Weights of a small mixture-of-experts language model, trained from scratch on English Wikipedia: 8 picks a token.
Below are experts of layer 5 (counted from 0) of a mixture-of-experts language model. Rows are named router (the router's row for the expert) and show model dimensions 0-255. Each number is 50 + 10 x the weight over its row's rms, rounded and kept within 0 to 99.
After each expert's rows: a language model's description of what the expert responds to; "comes before" lists some tokens at least twice as common just after its tokens as in all text. This comes from a sample of Wikipedia text that the model never trained on. Tokens count by the router's weight.

# expert 20
router:51 53 61 51 38 48 61 49 65 41 37 46 35 47 51 54 39 54 50 47 44 42 59 49 58 58 46 67 56 58 48 46 54 41 65 59 54 36 43 47 57 43 29 46 46 44 56 67 56 39 64 54 44 46 15 49 42 36 52 69 50 65 65 43 58 52 48 43 32 80 43 50 41 42 45 42 51 36 52 41 51 47 46 34 42 40 61 54 53 54 63 56 59 47 76 36 60 63 64 46 43 51 52 54 62 52 65 53 32 48 60 68 49 59 48 49 35 57 53 45 52 51 47 43 47 40 51 50 63 61 31 40 35 72 59 64 46 49 44 54 68 39 45 36 59 62 38 61 69 37 50 42 46 61 54 52 47 54 41 59 45 44 36 47 52 46 54 58 70 49 49 60 66 60 57 44 53 50 67 46 63 55 53 37 61 51 43 38 36 50 43 58 52 52 56 79 53 52 35 46 37 59 38 51 56 37 40 37 49 54 39 55 52 43 55 66 55 48 50 50 36 61 36 58 28 54 54 41 54 43 42 45 55 52 55 59 64 59 49 34 46 41 36 47 49 40 79 34 45 61 62 58 67 54 49 54
What it handles: Space before numbers. Lone space tokens before digits in tables and infoboxes, as after Born:, table pipes, or before years, plus dashes and $.
comes before: "1", "2", "3", "4", "5", "6"

# expert 36
router:55 49 44 41 55 53 51 59 43 39 47 54 60 35 36 55 36 39 55 39 52 61 41 57 49 60 33 41 46 63 51 51 44 42 42 26 66 39 64 53 58 52 56 58 42 37 27 54 32 59 38 46 38 39 45 47 49 35 40 36 34 38 49 75 44 47 35 33 36 68 48 51 48 53 60 53 47 61 48 57 49 51 54 62 41 53 29 37 48 29 65 51 45 57 50 42 56 54 42 54 56 41 59 41 54 45 53 67 52 34 55 40 43 51 53 48 55 56 57 56 60 37 46 54 51 53 54 35 56 54 54 47 53 60 52 40 71 60 68 50 62 72 42 50 48 47 37 54 36 51 63 59 54 42 39 60 37 46 53 43 60 42 61 40 45 43 27 49 39 43 50 45 43 50 40 45 40 53 28 45 48 38 53 49 33 53 53 37 57 43 54 68 57 51 58 63 77 53 56 56 64 42 63 50 52 45 62 50 52 54 40 51 40 55 55 26 37 74 34 51 65 64 54 48 32 40 33 53 50 41 60 52 43 51 42 46 64 49 38 44 62 62 39 34 37 59 45 67 53 55 50 41 35 60 27 52
What it handles: Head nouns after determiners. Common nouns right after the, a or his, such as album, film, species, genus, novel, grandfather, often followed by of.
comes before: " of", ",", ".", " in", " and", ".\n\n"

# expert 26
router:42 45 47 62 56 61 59 68 61 61 47 44 50 31 54 44 68 54 36 61 65 54 47 50 52 49 49 34 40 44 39 67 49 43 24 51 40 36 48 37 54 45 43 65 64 54 54 47 63 47 54 63 54 42 52 44 55 48 41 61 53 42 55 52 49 55 53 58 44 53 45 41 47 50 80 49 44 48 41 67 70 50 33 56 30 58 41 58 57 59 56 58 49 37 44 39 68 63 52 47 53 47 58 51 35 49 60 67 41 43 53 41 64 54 43 48 56 53 42 65 55 47 60 48 50 60 60 74 62 72 53 51 42 64 27 43 38 63 53 48 67 68 40 48 43 43 41 60 55 54 41 44 50 87 31 63 55 40 37 55 44 56 40 49 47 46 48 51 43 26 58 43 63 51 55 59 45 56 47 42 49 43 59 37 38 49 36 53 52 52 39 36 60 42 57 47 51 50 46 46 71 51 53 67 45 53 66 51 39 44 41 51 42 58 30 57 42 47 42 51 58 57 50 53 59 36 47 39 45 45 54 49 51 52 38 63 49 45 52 61 76 46 51 34 64 48 55 38 64 32 51 35 68 63 44 62
What it handles: Mid-word pieces, common nouns. Inner word pieces of place and proper names like Sil-ur-ian, Red-car, plus the, United, January, According after in or of.
comes before: "1", "2", " States", ".\n\n", "ation", " with"

# expert 46
router:50 39 32 30 56 57 55 68 43 39 70 63 48 46 54 47 38 45 48 55 54 61 65 71 32 70 56 45 49 42 44 50 57 25 60 32 63 30 53 53 55 49 49 55 55 43 42 58 29 60 45 39 62 44 41 36 42 34 44 59 46 61 31 74 48 45 43 56 44 61 54 58 49 64 49 54 52 31 56 41 45 44 59 42 54 56 41 53 44 45 64 50 54 62 41 35 43 42 61 43 52 45 51 53 50 39 55 57 51 24 50 37 49 49 46 67 48 68 58 73 53 38 63 33 60 62 53 29 61 59 51 40 67 60 42 46 54 53 64 48 57 50 45 50 47 41 52 66 35 46 41 53 54 54 40 41 39 51 55 51 43 40 53 46 30 52 33 40 41 44 64 42 66 54 41 52 62 46 47 58 40 58 46 46 38 40 64 45 63 43 44 43 51 52 50 52 60 51 44 53 39 33 67 44 55 43 52 46 61 53 39 54 52 61 48 38 52 63 54 41 40 50 69 40 44 39 50 39 45 48 71 61 46 55 38 56 55 52 37 56 62 61 56 47 30 47 39 64 29 45 48 52 51 61 28 65
What it handles: Topic nouns in prose. Common nouns naming the main subject after a determiner or modifier, e.g. career, election, species, game, season.
comes before: " of", ",", " in", ".", " and", ".\n\n"

# expert 23
router:54 49 68 50 38 55 49 51 52 63 40 60 41 71 31 42 51 59 32 36 65 57 59 52 55 69 62 60 39 59 49 60 53 46 36 51 38 58 37 47 58 49 30 45 46 48 57 54 64 37 41 39 65 53 54 34 35 55 53 45 67 53 61 68 48 56 56 49 62 45 39 44 45 67 50 58 53 60 48 47 25 39 45 45 43 35 61 41 43 41 35 47 40 59 57 64 31 64 71 60 53 41 48 50 51 43 50 53 39 54 59 39 52 58 50 33 65 61 41 50 63 50 47 53 43 51 54 69 37 47 46 67 29 66 52 63 48 46 20 48 37 62 59 69 54 64 58 62 53 50 56 53 36 48 48 65 42 47 50 66 49 44 34 48 45 43 65 66 50 59 47 54 64 51 46 50 68 49 43 45 51 46 69 48 55 35 35 54 54 50 42 47 40 41 53 23 45 52 40 29 59 55 53 46 56 47 46 56 53 61 59 55 44 52 63 58 51 48 64 61 54 45 55 50 61 50 29 57 36 37 62 40 45 58 57 59 59 45 56 53 63 52 54 48 44 30 51 49 71 47 47 38 50 53 59 61
What it handles: Dashes, units, codes. Dashes, degree and prime signs, minus, and unit words like km or hp inside tables, ranges, coordinates and hyphenated names or codes.
comes before: "1", "2", "3", "4", "5", "6"

# expert 19
router:58 31 54 63 59 60 61 66 58 55 26 64 43 45 67 60 67 62 58 50 45 51 38 33 55 49 54 50 35 63 47 60 49 49 43 38 42 51 42 43 61 51 60 52 48 66 43 55 54 56 45 72 35 41 51 45 56 44 47 46 48 47 45 38 43 47 55 76 32 45 42 48 50 60 67 43 40 43 61 58 63 45 41 43 50 50 36 48 52 52 46 69 44 39 38 64 59 46 46 46 54 41 61 48 45 47 77 39 45 39 39 38 54 39 34 64 46 36 47 63 49 50 75 53 54 55 42 62 68 49 48 48 41 50 43 54 39 36 49 54 63 45 40 46 48 49 58 64 46 47 45 43 64 68 36 64 30 46 37 50 35 47 59 61 46 28 55 56 37 33 43 48 75 47 49 80 63 58 52 43 58 27 57 49 37 50 41 64 54 58 48 49 65 45 50 47 47 50 46 58 45 45 46 61 49 49 53 41 30 34 71 52 49 56 35 63 45 50 46 46 45 41 45 54 49 64 62 56 45 54 63 36 44 49 45 65 63 59 61 49 65 54 38 55 65 57 43 39 43 45 53 56 68 58 46 44
What it handles: Year digits, word middles. Inner digits of years and numbers in tables and dates, such as 18|9|6, plus middle pieces of words like re|ass|ess, fre|qu|ency, and his.
comes before: "1", "2", "0", "9", "3", "4"

# expert 52
router:48 55 72 56 49 32 51 33 52 60 43 61 62 40 53 36 44 50 55 47 31 37 49 58 59 58 54 42 41 50 52 50 54 44 47 49 38 69 45 45 65 63 59 31 49 42 28 59 54 47 54 26 66 31 71 32 55 72 49 48 65 29 52 44 67 44 43 48 36 56 34 49 50 51 50 66 47 47 48 55 69 44 50 51 64 48 31 47 48 72 63 54 39 46 67 62 48 58 26 53 40 50 34 50 56 61 47 57 52 60 48 44 51 40 47 60 44 64 43 64 44 58 48 45 42 43 59 55 41 55 51 56 40 46 49 57 47 48 78 41 43 29 58 55 38 42 41 32 60 59 69 53 50 60 46 69 61 66 54 54 43 41 58 52 48 35 61 51 33 55 58 48 36 52 41 45 48 41 47 62 49 51 60 43 51 44 62 53 44 33 43 44 66 56 66 41 47 49 43 42 58 49 60 48 55 51 23 48 44 39 60 45 51 52 49 29 55 55 44 47 58 51 46 50 49 59 35 47 46 47 62 45 47 53 61 61 39 56 52 41 64 57 52 30 33 51 42 65 44 62 57 68 49 46 57 60
What it handles: Digits inside numbers. Inner digits of years, ISBNs and counts following other digits, e.g. 1-9-95, 2-0-11, 9-7-8; also has, Foundation.
comes before: "0", "1", "9", "8", "2", "5"

# expert 39
router:45 33 53 60 46 70 61 45 53 64 46 58 42 42 65 80 62 53 51 52 56 44 37 40 74 41 45 54 49 75 53 41 51 72 52 43 43 65 58 38 55 50 41 56 54 49 64 26 56 56 62 45 52 70 44 42 50 52 46 35 41 52 53 44 55 46 54 30 51 48 49 38 49 24 53 40 51 48 48 50 33 38 34 47 55 65 65 51 67 54 47 36 52 50 45 68 43 44 54 47 55 50 50 57 31 53 51 58 56 56 56 68 37 47 59 35 56 45 53 44 34 33 53 54 59 33 55 44 67 57 56 51 48 57 42 54 52 26 43 53 40 14 45 45 44 51 57 36 53 57 52 64 52 44 59 47 47 40 40 52 33 40 61 45 43 65 59 49 54 69 30 50 51 47 42 44 34 71 33 52 43 62 50 37 52 62 65 48 52 34 55 52 54 51 46 71 39 55 54 48 35 48 57 52 56 63 40 60 51 44 54 46 50 57 42 41 50 53 55 51 60 36 56 52 52 46 47 38 52 52 45 50 53 47 55 42 48 50 47 63 27 60 41 65 29 38 25 47 49 51 51 47 55 53 56 46
What it handles: Prepositions before objects. Prepositions such as of, to, for, in, against and Romance particles de, al, le, preceding a noun phrase in running prose.
comes before: " the", " a", " his", " be", " her", " their"

# expert 15
router:26 65 55 54 43 45 40 62 37 38 43 52 56 50 31 72 42 45 43 40 38 49 53 65 45 53 44 54 50 50 55 59 59 53 44 40 58 39 55 57 52 59 72 41 30 41 59 44 65 64 49 74 60 65 52 46 51 51 64 52 41 35 41 62 38 31 55 38 49 63 64 61 58 47 56 61 50 58 48 54 43 42 53 59 45 56 56 62 60 65 54 56 64 57 33 59 59 56 54 50 42 60 60 43 45 42 54 53 72 50 64 61 37 45 53 45 59 61 41 51 39 36 62 62 52 42 58 38 64 48 42 31 66 40 42 55 57 31 34 59 54 51 45 49 67 47 38 65 55 54 43 57 51 44 29 48 62 64 63 38 41 60 56 55 43 45 46 53 45 60 36 54 51 48 45 55 33 50 39 40 48 54 39 65 50 63 60 53 62 51 58 42 34 48 60 54 45 46 33 38 45 53 52 50 51 58 70 61 48 50 62 46 38 26 45 50 37 37 52 41 51 51 63 50 53 53 39 56 36 43 42 63 57 58 47 75 59 57 55 39 63 54 31 60 67 55 31 56 30 63 46 50 57 35 53 39
What it handles: Countries and big-name places. Country, city and proper-name words after in, of or the, such as Amsterdam, Mexico, England, Great, High Court; also the pronoun I.
comes before: ",", "\n", ".", " and", ".\n\n", " ("

# expert 59
router:35 41 46 55 55 55 47 67 31 49 47 46 46 31 60 43 69 45 44 42 51 61 63 66 59 49 50 48 39 46 63 61 55 38 55 66 53 38 59 43 33 47 64 56 53 69 61 43 49 57 42 45 53 48 54 52 56 52 33 57 45 53 42 43 47 43 35 42 69 62 59 55 50 59 50 62 45 54 63 52 46 48 38 52 54 51 54 52 61 38 49 67 42 51 47 34 54 76 61 42 50 61 69 46 44 35 40 46 54 60 53 60 44 34 49 36 53 46 55 50 45 43 51 64 46 43 53 49 50 44 44 45 37 47 33 53 50 40 28 42 47 72 48 67 51 60 32 28 46 52 48 55 55 54 60 52 57 52 65 53 61 45 38 75 47 42 36 54 61 48 77 61 45 58 57 35 31 51 46 40 49 48 42 49 44 45 33 55 37 47 73 52 27 37 41 58 41 41 42 47 72 58 41 41 40 47 69 59 44 41 50 42 42 56 39 51 48 44 33 49 73 47 44 49 61 50 46 48 50 55 35 55 53 53 55 47 37 49 38 55 52 33 64 59 59 45 40 81 46 54 40 45 44 37 67 38
What it handles: Institution nouns, name endings. Capitalized nouns in proper names like World War, University, River, League, Museum, plus middle or final pieces of foreign names.
comes before: ",", " (", "\n", " was", " of", "'s"

# expert 56
router:53 46 71 55 45 35 49 35 50 50 40 60 55 44 55 41 48 49 51 49 25 33 52 51 63 58 57 45 41 42 54 48 55 53 46 50 36 74 37 57 60 65 49 30 49 45 29 61 64 54 57 31 56 36 64 36 54 64 66 54 60 26 60 54 61 29 33 59 37 66 30 50 48 55 45 64 46 52 47 54 62 46 59 44 67 40 38 46 48 62 64 58 43 36 66 61 37 62 33 60 47 39 39 44 57 53 50 58 40 54 51 41 51 37 40 59 44 56 45 51 44 57 52 46 42 44 53 57 45 61 49 47 44 60 51 55 40 39 73 44 54 43 52 64 30 48 48 39 57 51 51 54 51 66 46 65 64 60 61 59 46 43 61 41 52 38 78 46 28 55 49 47 29 52 45 36 48 57 44 66 56 42 59 57 55 55 57 57 59 29 38 50 73 51 63 61 52 50 51 46 52 53 57 51 58 49 29 40 41 40 62 44 50 53 60 40 61 45 52 50 56 52 52 34 42 61 35 48 44 45 62 47 47 48 60 64 42 59 56 39 51 50 53 27 37 41 43 53 42 65 52 69 52 50 60 59
What it handles: Year and date digits. Inner digits of years and dates, mostly after 1 or 19, as in 1992, 1886, 2026, born dates.
comes before: "0", "1", "9", "8", "2", "5"

# expert 7
router:54 39 31 63 61 61 62 51 57 46 48 49 55 40 39 44 56 49 52 62 54 70 55 48 46 43 46 57 52 60 44 46 56 75 50 34 31 40 44 61 54 34 46 44 46 34 53 32 39 56 59 28 49 24 15 59 55 45 57 41 44 58 33 40 49 54 53 41 49 52 33 48 42 33 58 45 50 27 67 47 60 47 65 58 59 60 52 66 67 55 54 23 42 37 52 43 50 49 46 57 54 51 45 48 58 59 40 57 44 47 43 49 49 65 55 36 50 65 41 47 48 69 50 50 47 45 61 56 48 73 32 52 35 47 36 57 50 67 46 45 54 63 53 48 58 46 53 50 60 44 42 50 36 56 57 53 48 35 56 61 40 41 73 29 51 50 48 43 32 50 68 71 47 50 49 38 38 48 46 63 58 48 50 50 49 56 34 56 44 49 50 34 36 46 49 61 45 64 51 43 41 49 47 42 48 52 62 33 50 27 64 52 55 38 50 48 53 58 47 47 50 42 42 62 51 50 44 53 50 53 50 43 34 50 54 47 44 37 39 45 29 38 56 45 58 36 52 76 63 48 55 60 43 48 65 60
What it handles: Line breaks, mid-word continuations. Line breaks ending list or table rows, plus inner pieces of years, names and words, such as 2|0|09, Hur|ricane, Vojvod|ina, in, of.
comes before: "-", "|", " to", " by", " him", "|---|---|---|---|---|\n"

# expert 11
router:38 60 52 54 56 45 43 76 52 58 55 48 48 33 49 42 68 52 58 59 51 56 40 62 52 56 55 41 49 41 33 51 52 43 51 53 40 43 46 43 27 53 52 57 63 54 48 44 34 74 24 48 71 46 48 44 53 57 57 67 52 48 52 64 36 44 58 48 45 54 49 65 54 50 55 63 52 39 52 36 48 32 48 57 47 68 61 58 53 50 51 51 57 37 42 53 50 51 62 45 42 42 81 48 51 42 27 44 41 55 47 52 47 54 49 40 58 55 45 53 51 68 52 58 46 72 59 56 62 50 48 21 49 11 66 53 56 36 57 51 28 47 52 36 55 45 39 71 55 68 36 51 42 68 39 51 66 55 55 51 47 53 63 52 51 45 48 51 43 49 53 55 53 40 57 26 31 58 48 56 53 47 51 50 54 49 56 45 56 51 69 60 27 48 55 56 50 40 53 45 45 53 41 50 36 59 62 45 51 40 47 53 40 32 46 44 34 41 41 58 54 50 49 53 50 62 45 49 42 43 46 52 54 44 54 59 47 57 43 40 46 36 46 58 47 36 19 59 36 72 40 60 43 38 53 57
What it handles: Place and nationality endings. Proper-noun endings and place or nationality words after the, United, New, such as States, York, England, British, -ars.
comes before: ",", "\n", ".", " and", " in", ".\n\n"

# expert 63
router:54 45 54 27 43 46 64 31 71 45 61 35 38 25 41 35 51 44 22 54 65 44 51 35 54 45 32 46 36 62 34 33 37 48 40 38 47 53 19 52 64 63 43 36 47 45 58 39 56 50 61 38 44 55 43 53 47 57 46 44 54 56 37 37 44 51 45 67 52 51 62 45 51 75 52 42 51 58 50 45 67 36 49 66 41 43 53 63 61 52 37 29 42 53 58 41 43 39 48 55 54 42 37 53 60 57 60 75 44 59 34 38 58 50 40 58 53 55 53 53 53 52 57 52 48 36 49 39 53 55 36 56 72 43 51 67 53 47 41 50 60 47 52 53 43 26 48 70 56 61 45 42 55 62 48 44 54 50 51 49 49 55 69 51 58 59 70 49 54 42 34 39 70 53 53 29 64 49 35 46 43 51 48 60 32 29 51 56 65 56 40 55 44 50 68 46 53 44 39 42 47 55 50 53 37 64 41 48 43 56 60 56 48 63 60 41 50 46 61 59 39 50 46 40 51 48 66 38 33 49 46 44 54 43 40 52 46 37 44 62 63 47 42 59 58 63 49 49 53 52 47 51 57 45 42 49
What it handles: Clause boundaries. Periods, commas and linking words ending or joining clauses, such as by, which, when, but, after, as, however.
comes before: " the", " The", " a", " he", " In", " He"

# expert 3
router:27 64 38 46 53 52 59 86 55 45 54 54 63 37 61 43 53 58 47 56 52 52 41 57 41 69 46 47 37 45 47 65 39 44 47 52 52 22 62 54 28 56 64 60 42 57 60 56 35 56 38 72 63 41 51 44 40 47 53 84 62 51 44 73 38 47 49 55 50 61 50 51 51 45 54 58 49 49 50 38 56 45 49 56 44 43 65 60 63 52 45 61 55 60 34 43 47 48 74 52 49 54 58 42 43 41 48 44 57 38 58 45 55 54 48 55 59 41 45 50 45 55 55 60 45 57 66 56 54 64 34 39 42 36 56 35 67 56 51 36 59 67 47 44 62 45 42 51 49 59 43 48 38 80 40 41 66 48 61 63 74 42 38 59 52 57 58 50 32 47 66 51 68 54 48 32 50 65 52 47 49 42 47 53 65 51 50 40 54 36 67 50 40 44 55 63 53 41 36 35 50 53 46 57 52 55 65 54 43 60 53 47 48 43 55 26 47 61 65 61 52 56 46 53 58 61 44 41 30 41 40 62 52 58 59 53 54 54 51 43 55 43 46 53 39 40 27 59 43 60 45 51 58 52 53 45
What it handles: Place names, word endings. Place and nationality words (States, County, Massachusetts, Serbian), plus word-final pieces like -s, -a, -ers, -ia inside proper names.
comes before: ",", "\n", ".", " and", " (", " of"

# expert 42
router:32 46 53 45 45 61 39 36 54 57 47 39 62 45 43 63 61 59 50 55 61 43 31 45 41 53 44 45 49 62 54 34 40 49 51 57 60 55 41 48 57 53 34 56 64 53 61 62 46 53 51 49 42 39 24 51 58 66 49 38 32 39 45 31 40 46 57 41 55 60 43 58 47 44 34 45 43 59 52 48 50 50 25 70 47 56 44 50 59 46 41 51 44 53 60 30 43 59 53 44 44 54 62 60 41 49 50 61 52 44 71 48 29 48 45 71 59 64 51 60 39 65 63 55 47 33 51 32 63 52 55 42 52 38 59 55 45 55 35 39 75 50 47 37 44 36 58 21 52 59 40 36 51 57 58 54 34 55 62 69 39 58 29 56 53 50 64 45 70 61 26 42 44 58 46 63 33 78 60 51 51 52 45 41 37 60 47 63 49 31 50 44 47 49 39 49 57 55 56 52 36 51 49 47 30 50 46 51 59 61 51 48 52 62 48 37 36 46 51 46 52 51 61 60 57 34 52 42 33 56 52 46 43 27 52 65 57 52 46 46 53 61 54 65 57 56 46 43 45 69 48 48 41 48 54 46
What it handles: Prepositions linking phrases. Prepositions and linking words like of, for, with, to, against, including, plus row-starting pipes and hyphens, as in merged with, played for.
comes before: " the", " ", " \"", " a", " his", " be"

# expert 10
router:53 44 54 39 45 49 48 60 39 59 34 60 56 29 34 45 47 54 50 45 45 52 28 51 55 38 39 45 59 57 45 39 42 45 53 52 53 32 41 57 53 56 41 55 64 65 38 42 44 56 58 45 34 58 42 28 46 47 61 38 52 56 68 35 45 41 52 44 38 45 36 50 60 54 48 38 54 35 44 34 39 67 58 54 51 52 25 54 46 63 66 46 44 43 57 63 44 55 42 44 48 46 50 65 50 53 48 37 40 61 52 49 26 57 49 54 55 37 42 57 58 43 48 72 56 49 57 35 54 33 74 41 69 53 54 53 47 46 47 46 38 57 49 42 40 60 60 50 69 37 40 53 38 35 52 46 39 57 70 40 27 62 49 39 53 61 39 36 52 53 36 56 39 45 60 53 47 43 64 64 50 50 52 38 42 44 37 40 51 60 35 49 35 57 56 66 53 55 51 55 40 56 44 35 36 72 57 46 43 52 50 45 51 61 67 53 44 54 63 46 54 62 44 61 51 56 43 62 44 54 47 74 54 78 67 71 45 64 45 45 32 47 44 59 33 51 48 51 49 28 50 55 49 55 51 67
What it handles: Past participles and verbs. Main verbs and participles after was, to or a subject, often passive or past, e.g. made, used, released, moved.
comes before: " to", " the", " by", " in", " a", " on"

# expert 40
router:47 29 49 36 56 38 39 41 59 60 48 47 62 56 69 25 51 56 54 64 59 35 73 55 54 48 52 52 49 26 59 46 61 46 39 43 46 50 39 53 52 42 51 39 54 52 50 32 56 54 56 58 75 48 61 52 42 43 49 51 49 41 49 51 51 42 46 57 74 41 39 30 45 52 47 52 47 57 67 50 37 59 46 37 54 49 41 50 43 47 66 72 42 47 54 51 50 59 59 60 47 53 57 51 49 54 73 76 39 52 47 38 57 46 42 58 56 40 54 36 46 57 56 48 50 52 41 67 55 55 45 46 48 54 53 42 42 56 49 16 41 38 43 45 55 50 57 62 57 45 44 56 43 57 49 48 38 37 64 52 65 48 55 46 57 62 47 55 31 43 47 40 48 46 68 13 65 45 41 51 60 39 47 51 59 47 50 58 58 68 42 55 62 48 69 47 51 50 44 59 62 51 52 52 53 47 49 39 44 57 60 48 57 44 35 48 58 47 63 42 33 33 55 51 56 62 40 47 33 40 39 75 47 52 56 51 72 47 55 54 51 32 70 48 43 36 75 51 41 34 48 50 49 48 54 71
What it handles: Parentheses, slashes, notation. Opening parentheses, slashes and math super/subscripts in stats lists and measurements, plus digits inside years, e.g. (, /, ^{, _{.
comes before: "1", "2", "4", "5", "3", "8"

# expert 9
router:39 43 25 53 47 51 56 66 62 48 68 38 57 45 42 48 55 50 48 68 52 45 55 56 49 75 71 53 53 48 50 70 42 49 40 49 55 28 60 50 40 53 67 42 40 57 42 58 48 66 54 50 70 48 66 34 44 38 36 67 39 44 33 60 42 55 52 41 58 66 54 67 57 65 57 47 51 53 62 52 45 40 48 52 60 48 65 58 64 59 59 61 76 39 38 43 46 56 59 47 45 62 62 37 52 48 44 34 73 50 60 42 42 37 53 43 60 40 49 56 43 65 53 57 51 34 63 61 55 41 31 52 42 58 52 43 54 37 43 37 44 52 42 48 56 32 48 50 51 42 34 58 45 74 31 57 63 64 62 41 49 37 36 47 43 64 58 54 36 36 40 53 50 48 49 58 63 53 51 42 34 56 48 57 66 53 62 27 52 58 54 56 50 39 52 49 47 56 36 38 53 57 47 50 48 73 61 43 49 54 53 46 42 32 48 55 52 49 43 59 49 56 51 40 54 59 41 60 38 48 45 65 57 55 39 52 51 50 62 50 54 26 43 66 41 51 28 46 37 48 48 60 55 43 59 43
What it handles: Place-name parts. Second words of place and institution names after the, United or New, such as States, Township, Kwara State, Main Street, Soviet.
comes before: ",", "\n", " in", " (", " and", ".\n\n"

# expert 61
router:54 57 47 52 52 53 61 75 57 40 56 45 40 23 64 46 49 40 45 34 55 59 56 52 47 63 43 33 48 42 47 49 52 44 46 61 42 42 79 44 46 43 65 73 35 55 57 60 50 66 31 46 70 39 44 39 49 42 52 42 47 22 20 53 46 61 47 55 60 61 70 43 53 50 54 73 29 57 47 43 54 43 56 47 52 45 53 57 47 41 41 57 53 56 47 42 46 59 50 47 50 56 50 42 53 35 47 49 68 56 65 59 58 64 51 27 54 42 63 48 49 42 53 57 46 42 58 51 57 39 47 52 65 37 51 55 53 42 38 51 63 58 43 64 47 33 37 28 59 48 55 59 57 43 52 50 48 46 75 42 54 47 46 58 53 51 53 48 42 55 56 64 64 48 20 47 39 53 40 65 46 64 46 46 55 54 56 50 58 57 51 46 31 43 40 60 59 47 48 47 55 58 49 55 59 29 70 48 49 35 38 46 44 48 51 55 44 48 33 53 63 49 52 43 55 52 52 46 46 58 23 59 50 53 46 29 41 53 30 55 45 53 33 59 47 54 41 54 46 66 36 35 67 50 41 52
What it handles: Name endings, institution nouns. Nouns completing proper names like World, University, Park, River, League, Museum, final pieces of surnames and places, and adverbs like became, now, often.
comes before: ",", " of", " (", "\n", " was", " in"

# expert 2
router:42 64 38 36 42 59 49 43 33 54 51 56 42 59 59 51 70 52 49 70 56 56 41 44 46 55 38 30 51 37 46 40 57 63 52 79 32 65 40 47 50 53 48 40 66 49 62 42 55 58 37 40 35 59 37 70 61 50 43 41 52 49 39 53 35 43 47 51 80 26 52 47 57 55 33 46 51 54 47 45 49 76 67 53 51 58 52 34 42 58 43 53 61 49 46 56 69 37 51 34 50 59 43 49 50 61 75 54 46 46 50 47 50 62 54 60 41 45 42 53 50 51 44 57 51 61 34 44 44 54 65 46 57 31 62 42 51 48 47 64 51 59 38 56 44 56 42 40 60 39 37 44 43 41 58 63 50 58 49 45 45 73 69 47 52 66 45 53 57 65 57 51 52 50 61 41 25 69 57 46 56 47 43 31 37 56 30 53 48 63 41 54 52 53 72 49 56 59 54 47 54 53 59 58 30 50 60 42 54 61 62 33 44 63 47 52 50 52 50 55 71 45 42 50 54 35 47 50 43 50 58 54 53 49 43 56 52 42 48 61 41 60 59 58 45 70 70 37 45 41 42 63 69 48 52 47
What it handles: Table pipes and colons. Table cell separators, infobox field colons and semicolons, plus verbs taking objects like gave, sent, received, caused.
comes before: " ", " to", " a", " —", " by", " that"

# expert 33
router:63 46 53 40 54 50 54 58 37 40 62 57 40 41 39 55 35 34 48 53 56 57 59 63 36 71 45 41 42 51 52 54 59 40 48 21 57 43 53 56 50 48 59 48 42 40 37 73 34 61 38 40 57 47 39 51 44 34 37 45 42 46 33 71 58 41 42 49 42 75 62 47 45 61 58 59 53 44 47 60 51 49 53 50 44 45 35 44 39 48 67 52 57 69 38 39 62 56 49 52 55 48 65 42 40 57 53 50 45 30 51 41 49 46 47 57 43 66 60 82 52 50 47 44 53 58 61 31 55 60 50 61 57 51 48 32 70 56 49 66 59 56 48 39 42 47 42 49 37 37 52 51 62 50 35 58 61 53 43 55 62 38 64 35 44 43 21 47 34 44 50 47 46 52 47 53 46 50 49 60 45 57 45 63 34 59 65 38 49 45 52 59 55 61 59 59 62 54 46 48 49 27 71 49 62 45 47 48 65 58 36 56 46 65 56 36 49 60 43 56 58 66 60 58 30 42 43 57 56 51 54 62 41 41 46 53 71 51 41 47 65 65 50 45 36 50 49 70 31 63 51 46 48 52 45 59
What it handles: Generic head nouns. Common nouns after the, a or his naming things or periods, such as film, season, album, team, time, term, series.
comes before: " of", ",", ".", " in", " and", ".\n\n"

# expert 16
router:54 29 54 62 53 52 70 60 50 53 47 45 63 36 63 66 67 62 41 59 48 60 42 30 57 56 57 58 56 62 43 63 47 47 47 31 44 49 42 29 62 48 45 48 56 60 47 55 63 55 51 58 45 37 50 56 48 57 41 58 46 47 61 38 50 54 57 64 41 43 46 36 48 59 49 47 33 47 31 52 68 52 32 51 30 45 42 50 49 62 38 61 40 27 34 47 53 56 51 54 62 48 48 51 47 45 61 40 55 31 42 49 49 54 51 46 45 36 43 59 53 42 63 55 43 44 47 72 68 64 47 46 41 55 31 51 29 47 43 62 63 47 33 52 47 38 63 77 43 43 54 52 59 78 29 48 57 39 42 62 38 49 62 67 48 37 47 53 49 31 55 56 56 55 55 78 61 50 57 37 58 40 46 68 34 51 45 56 53 62 52 45 54 40 31 48 53 46 64 58 54 52 48 56 32 51 61 39 34 34 59 57 45 54 43 64 43 61 44 44 49 36 40 52 48 66 60 54 43 45 59 28 43 61 49 57 55 41 61 57 64 52 44 44 67 46 52 40 56 45 46 49 63 55 49 59
What it handles: Mid-word fragments, table cells. Word-internal pieces in the middle of longer words, and spaces or digits starting table cells, e.g. rout-in-ely, fre-qu-ency, undert-aking.
comes before: "1", "2", "3", "4", " |\n", "ation"

# expert 6
router:45 62 59 53 40 58 51 28 63 52 45 39 50 45 58 80 49 62 38 58 60 55 35 67 42 57 21 36 39 49 46 43 55 69 43 61 49 77 56 38 45 43 74 47 50 37 51 44 52 41 50 42 43 65 53 75 51 61 54 34 56 59 53 39 42 45 57 74 56 51 72 41 57 60 42 50 42 59 48 42 62 54 56 67 41 50 45 40 41 48 47 38 55 64 43 44 61 42 36 32 39 57 36 40 56 34 55 52 43 48 50 37 64 33 54 47 64 49 51 35 43 58 41 40 44 45 43 46 35 45 56 54 61 38 44 53 48 45 57 48 44 59 34 39 32 56 44 50 53 45 50 41 53 51 42 41 42 54 46 46 50 55 50 57 51 64 50 52 43 49 52 51 41 56 45 56 47 67 55 35 55 48 61 51 38 47 38 44 47 41 58 53 53 41 48 31 47 38 32 45 58 52 51 51 46 34 49 53 41 63 55 48 67 78 61 54 33 50 30 46 51 29 60 46 56 40 57 45 65 40 63 46 52 38 46 65 52 33 40 48 74 54 61 60 59 56 53 39 60 34 40 55 59 48 54 62
What it handles: Table cell separators. Pipe separators between table cells after names or titles, plus colons and semicolons in lists, such as Authority:, English chain;.
comes before: " ", " —", " \"", " +", " −", " Yes"